Below are experts of layer 6 (counted from 0) of a mixture-of-experts language model. Rows are named router (the router's row for the expert), gate (a neuron's input weights, with its number), up (a neuron's input weights, with its number), down (a neuron's output weights, with its number) and show model dimensions 0-47. Each number is 128 + 24 x the weight over its row's rms, rounded and kept within 0 to 255. Numbers have three digits each.
Before each expert's rows: "comes after" lists some tokens at least twice as common just before its tokens as in all text; "comes before" lists some tokens at least twice as common just after its tokens as in all text. This comes from a sample of Wikipedia text that the model never trained on. Tokens count by the router's weight.

# expert 21
comes after: " |", " /", ",", ":", ";", "\""
comes before: "1", "2", "3", "born", "4", "5"
router:102106174143102121145158171096138119160167121106089124110119138139140131108131127150093082136084059098153123129139137144106133150159105124122125
gate0:134101133113123165159126093144106165101148112077137152143134111144143101178154082157105084155145143102129139108139075142132139172128123141104090
up0:153127151165125092101157180152105126099138124159186099148149139129105174100100162117141136118146125140126110121145155103119128116114156136111129
down0:159162140128132163115152159112128119132155136151146131114119100157134131153113176106115111150151109151144114130113138154131168141127109152165144
gate1:142103125160115196116094126135158150097103137118080121104106152177105176118159137133107127131100137115118137140110115120129140138163155167162088
up1:085121150092141074142085109137157114152140112157160164151139133108135154101146132115139170146123133103135143103135114099124163096141087108111137
down1:123148116126093124091128143128153148085091091101146135133124122110107138076142116086115108143116108118133105130100069123090184122139127120113165
gate2:080123140123152109092144172141132103112116119141131141105163144120158126163159108201122138089134127162132112146105108128165108145137130169129148
up2:180105088133125159154127078127108147127102140132137140160106109152141057135102146138146097123143149144125127101192117106117143119098094103114114
down2:058123158113152153128139112161135115103109121167127134109139136100118125121105139126139091118110133168144129152056139079141145148147121094116144
gate3:119125145169108123159081164114142098120153092167161116135134163139130094132153117148131117113160122115120107122169160148145086130135121114143101
up3:115117131141152127167150131170154090117118124081102170119164127138102130106093112112135148055113132130136112125151155115129124127116108101112079
down3:161118136124099115118130089124154154119122117102145142122134103083114132102117127134122154119104108132111146129157134093103135126130187090153150
gate4:099088131130099151097149130142186112074154145127092114109100119089126160129144123134116126111121097106123146156130066091113200171129151142120116
up4:119102123137159093134110117131144099114103108115091098128127127134131129109159103155150094125145168116084110138115099136077082088115114093089134
down4:098141144135110164106116142131152099119128146163110113120157148116113133144157149146168117175126145146166180142134141125092171119130137131178162
gate5:088113143137104125160164116118149153143125159113124090161107127110181103111138126132152162167131085143076107107094159127164143147109154163109141
up5:105138117162142122128078169151100091097117109107139122113166125147120104121116134102133103076125182141099160162160101137129132148124092098121116
down5:099183135154134111126155065153107128132134130145142146092116082141134177113186131122144128146132105126152148143102092097125123148150100183154115
gate6:084115101123112189093124155121135118177099150126150146065131125117108150138114125100151117117150105104172095124082142158132108098157137152123112
up6:097117125149112147105127126135147131129119129106184062140151146168159153127109128116120114165089179103116145163147135131150127130144101131149129
down6:074122091164155121108147158102107111138169109161111122114083141154115122127107125109132135160147153129168108129080119105148157139100134136111128
gate7:135087133106123152134145130105106151102156168130052170179142142144105145110107170182154128112132149123125135121098118106084147180126117104156133
up7:127119140161163169139113128139107110138104110107145122137116131120103100095064119156139113150132124163129138107142071140142099130121069115134154
down7:151118119131148161134144137153106149103102125149144150114123126179134121139134121137130157144105132167107184135161078114140154117099137076173111
gate8:080111113108130110159086135085168131140139116158146147108104100108162148123177121152162115167134122131111118133136135166121106110113141122112141
up8:151156108173134129115175092176134136141104150101106121136135153152144127171165108130123145085114169106150122119102123110137120167108166169155130
down8:116127062116112132123114133117116124112110101084129138157113139137149173125179167104145126095142123140110108136121135094108123119134094177133148
gate9:087105139151163109151083165102135150122166154167144116117130163139130086137087148166108130113126110138143120141162117124110113133166102125093099
up9:139185123143084122105172125125117085137115113118109139104119076137110126065109124152135147111115136126125089139123119169156110117165126150108149
down9:169180088122140100140185145119145175142098100182144150113115113095136116146117131110151119136169168134129142100124127129112145157160178135155157
gate10:080127142133124127139104094123128125176111098124137144161079119114126143101158081099104131079107116128147127177105123115129143135151095143122097
up10:124119165093108080132118140106164123135132134148134128118078103104127153081108082147156140149101108100112153081102113125130138154132116128113142
down10:104144165144159176126138136115094132154141120127125094138125120138083092130124138144153103160103177161147133146145107112162147169118137108148122
gate11:106158133109116117099099088173139111132128112152133126168121163155096155122151149184093110139086141116150082107116148141127112161154138098164148
up11:150101105133174145168131186118158154086136118108149139146160132146172115123137158091100138138167142107129180128146150111136147159133085132139152
down11:109094149091161077127189133076129110123096105139149133131132119134122134117110109102179127093164099134090134092128116139109138103115153129159120
gate12:089131120112185150123139131123135155118133149129127130156105105118122152152114142117092091152098155181103127140134133105133122172094102153145147
up12:144140105103125151164133142143162144139140111124113097120141122155122148101144162084147089146125137148074133156173098094101084147161137154134134
down12:128137130118109102153116159131140124180148092086123193130116109156093119099177127104100147176147123159113154130118150143121157075169112164109101

# expert 10
comes after: " is", " as", " was", " It", ",", " it"
comes before: " a", " the", " an", " also", " well", " not"
router:135133157141103107150088157132160132136107157150162138102139129181088123089163138113124133129063154117142119137116141159134134141151168112119112
gate0:134166154159138159127147104142127166114151103099158170138141121155117123111107118095115089143125123106105138134126140103108094120153154093140102
up0:137116108067130129112112161105110134101142151122114116128128093182170163154136094156127128138096133148125126112126159107151097097084131111109154
down0:096092119147149078162135073126101116135162100141114116102133119114113096131132133140142104125108134167133123093147124132117120132104133142150139
gate1:143174123116125101139068100132176156090110136150134145096079137157141160160137099107096149131139114145139083149158124140128167113099141119136061
up1:153090138132157101140136089102148090148061105093133098150059169173155112113147132148092128123094120115124125124113111146111175162125138131153117
down1:139169142128114140138087137120117120158148131156146156142162135087133121103163133099170122149124129125136121112119101119165094131120127089143138
gate2:143166140149083126089166104111142135105113145184095138098134177116132122122105125120107160165105119167107136141112195116153121121134165160171104
up2:115096103095088171135117155168105141111098111134086120175153118093124099123127097112106135107111125160157148169156104155083120147155117153074145
down2:140127106122129150099142098139128118135092117145137137105163119134155124125092108139129102126172122126153127153127131108131102126131188122153137
gate3:150134104057083130114120120170139090169131130127126136123108166132100121107151126119103120133117139172121120076110123170106120123086117144087099
up3:118084144133118136092161113111155120125179121129162152125126103104134173146112114094148115153141140121085132167139162125108165151172119147163123
down3:150123096090120148147103137146150071150154083126114156165117161131109140105144122121153110101136136122144146088132091177108124125156154136107151
gate4:145128095134073129143132061151118170133181143137132141071143131110123159136129165085097129150132163160156104122144157127093109093120138104122163
up4:167117094138089135123129058105121151127135139180157157070135114093095156154112124137049124134135141150111126117118149132099099137105139134112136
down4:106135100115142120145128167093162106113129122122112148170124127142189138121116166130149123133126110130132127157150145208145157141092135155134109
gate5:143087103161101123134116094137124104181115150084110130109133124121121064110148153101156145140119079123133119116097134133135116117126142140168127
up5:068113133110173172122091115149112127117119119087143124123114103138149105111144138090161167107093137114082125118129151133127160105124169130135115
down5:138120125145153129156085135100198128137120112132131135140133140150114173136112134158139144139164173136146130133110114143135135105148162127115142
gate6:127076163133119143154102125152111124144142131130111110112107150082121149108120135095165065130105116128121135175155162095133133102110094129137137
up6:144130143139123150067111168142126147136151141101197117105133179079140166101137122149142125124139157146100155154102143118140115139138144176099105
down6:122091120121136104147137098175112111143095112098108154126106179151121155144145116140145104142107110071149118070160138111094131102114177144128115
gate7:108120076196120148134128089118114147186118160170124147146117176125142125126132137145145117154141146170121131076136160111120136121101156124177126
up7:115138108094124096101120154116140135177159120114125140105159105144145198106144147164119138138144104116127117163089114137111150125151173169107122
down7:088100128112116110145161138137113117075138080145152106109165127124105151102114086141138120136119116128153133140124104124144089143141104106109118
gate8:105095150145115118122161176122174118136159150107165130108159138119132166090128148137158115146114131118146121126143132100166086093108129138145170
up8:142140062136121136135121137147152143149108163124152122118136091160116112143073092125139179114132108148118117126139140148152160126110125109101176
down8:113108108090118105137177098147134145090111154154130157102165103093095122109111119112136144152176134099134101147116145140103153113125131139173102
gate9:093113086130134140118116132113112128133155145108153109102137139148131168110146150149122112142152129151145153150133143072108075103128193148160085
up9:109184117148164076174115156121129151113130136130119150170143153103172155103125132138122139119161166152147146099097107118121103124093144122148116
down9:147103083129153144110126149121120129159133124186139127128149120120122160143140137085106165079098140142115133106135124124143099120123103170119132
gate10:122101159149079121110104134166139149105110149124103152092121121168082132161116061123116157135130128170119156100116125152115142165127103118093077
up10:116133113189098094173122116150127128103103158066127058144140130158148134130132124104165162132127143156136177104094122165105123141085122106126133
down10:125124111082137138157112121166127109182136115110113145092126118133138162111151138137107108107107122075112131112109139138155161112128127110173138
gate11:109112147062099098141094137125119115113191095145116116100142104108127134139123127114158083128101202112166113157098113115100115151096103140124143
up11:141098123111125136116094106134195136145132123131134161121131125121144100166130162114154135108070138099161124142081122124124137168116151096077104
down11:109139086148158100074119131135130126110081103150098128133115099122124110131139154140120086105111103129140171092147122117170131147128096092168109
gate12:107145130131107135149124163109095141127118169115145126098101165164138115129108121115129125153101124104126097101100152176133164115097111136111127
up12:167078146127122124109145061107136122128101119140133128166190110161107137086140137117150122140200145136126109114097093086126125103140116074184130
down12:154154157153145110135126097124138129106122134147105104137096175092131096072152138145156120117107133169148160101143178138091135078106128143127134

# expert 5
comes after: ",", ".", "s", " where", " However", "),"
comes before: " the", " was", " he", " is", " it", " they"
router:120113171145112099167108119146136119166116160147089194148059168145154146099122121096107137156078129103112142150115126131113155143145117140143140
gate0:131084162094101103113107137143113129146112118178156114167098149116106138190150099160146146101098138109129099147117113146141149145104145161121155
up0:135117185129123130122121111115111145066143164098153137153136095143135138155126180100145122130129154121128112130117160093132143124137159082135131
down0:166170131112118113126086132123125138112112128146173097124184181171105132156130155134147145148106102151095127130146116115148118108136151107107137
gate1:133136126126117097130101149117118135109119160130107152141132117126162139157148115160077158164087100107112156077107159105154155130153131100164163
up1:124119159105125119136115100127105142120168112096131091098097168144144110104098164119118102092096129152150122105135137112129129111114169130137105
down1:106113112125115134179121146107159135108139103120150110094122149144120117130123159139161184089130136139163085117160097083091148151093118164118141
gate2:122144148140125128117097141149157073158127118124140131104127122164132178127155111130136116090057125129123129127166106090110094170150128152127139
up2:162135106118142108155138128159114107110177104107141156116134127155139115107104167133148157133108135143144138157127150106128124157153154127133148
down2:178134133165133116135120137113107110102153115129135091162124150160090120102102140138098139180146127093137094128131152124122082100111115163155122
gate3:134150140130103172144122134092114122153090107139089136160106132142176101123135110098156107095081117187123125130120120108137070148167149147141107
up3:169133079101135130151132151128085153100112147152097180095099120099119130114136093134154180109173097152150097145118148151120128123164154163154138
down3:125163120163160096158125113147103126171072126103130139145096144125164115103117113115145138115148140108133121109134154149157143102107097107097141
gate4:132189148107095083130091117165122122114148123127116176123093148135123121142130145147113133153119111132132161112129150138153108154116093151134068
up4:130171103118116134148172133127105162174110100162109103093118150161116147121125112148101099133138139134133084157150160152140142093099108079122135
down4:133086121143119142123116130169145123134090136101161130154087139157139141183138122151125118077161120160129104116068138126129162138114118130149171
gate5:106115135129097102145147146069154123129150115064100068112093162110143116196103122113135156162156113099140101100130109119122085109147132120154115
up5:105105095135100077129115114099146143104149110099132109118124103131142147119142111155167122140151128032124133147104120109114137123145146076161096
down5:103092112143166151160123153147076119122086099077137155068117093166093111149155147148157132138108136083169141122117116114104087119133147103122077
gate6:060119135096139104137132150155124125110124161144099134161111079090161120141092153102161144116108148139138110098174145153134109116122139133115124
up6:100142110124111112130144118157124121128098173137150154105091133138128109145150109166183159105116107170094171121150168123159157135088128082129082
down6:149143137100103102114089147080121122148116148124117120154117132143142155125122090168154154159122124099117116097124150131089162139124132156135138
gate7:082141125182112141159143128128110185158133139146122127109126173128096110098129116157144167119112155152100168167113122107100143120118121100167111
up7:104112154064117142119159135102132104135129144139109162107135141126161124166140091129159138114144155120112146123122135159123111129142134153119154
down7:145129148141170119122091143120130137123127094123092141135098110130138138147120141140090110115158118135089113091111162155150126115134101156082140
gate8:162127117124118134166160095103146112150131129122115117163164130124140129115148161104146098134107149116136091186133144104116162108154078132151155
up8:140111112135156127122174130139140092148112120140135126154128149114125110110174129108144135087074134138148090162118171085121142131159092105074136
down8:124129123139152162120098138114113121083134145112112167152128108152144138122107126134125161119096109107134145102151132179150182124110154161121167
gate9:107098090105154144153129129104126104132111109141131167108122148119127139187138164089133171139093135097116161114119129155134120153173151127137145
up9:158138141115147170142110129086166133096080150117090120086121123137181190086083135137138143128180124142135123112180169098149115147102111113091130
down9:163138096110155158112095143086139143120097145143157121164141076123114129120130120166131132123136097115126079088141127093104064095101107151132130
gate10:114163140148140128142143204131160165139129110172114144122114140131118172100065177121130145127118130124120128069150115130124128165123172135129106
up10:136113080185124132128136112142116138128136108133144122097141160124110130142107154116122122079089104163164123098133105115142130150130119136152150
down10:118126123092120157171172156089151119135127154177118154107104114132124143112107087152102167121139156118102074134162117128125132134153127124154144
gate11:158147103147141103116165123170154113116099152124142128122163138141108167117125132143137148187143127090142077139145118117129138158143145126113106
up11:132144156139147123156139106140142137109154104107125104128146140110142142135157114116102108158148165071101139078105125181120128129111098155118105
down11:114132143094143126137124107109132149133157086140113170135109118103135132122086150114142161065141193176140155187179166141141138149128158136131165
gate12:129082157148137108135143114174124157142105133168151147133113200178082143131110119111109125120139136113100144124124170125118106103102147114122124
up12:064111160112127127115091148116136145158125121135116167133087162182128159139118140146124137132108116127134116125124174116139089096126142122111098
down12:172120187126130161128134154068117156134132136116128079106138112124124159152159088099138133137123119128129155138122107089159146110129116103112156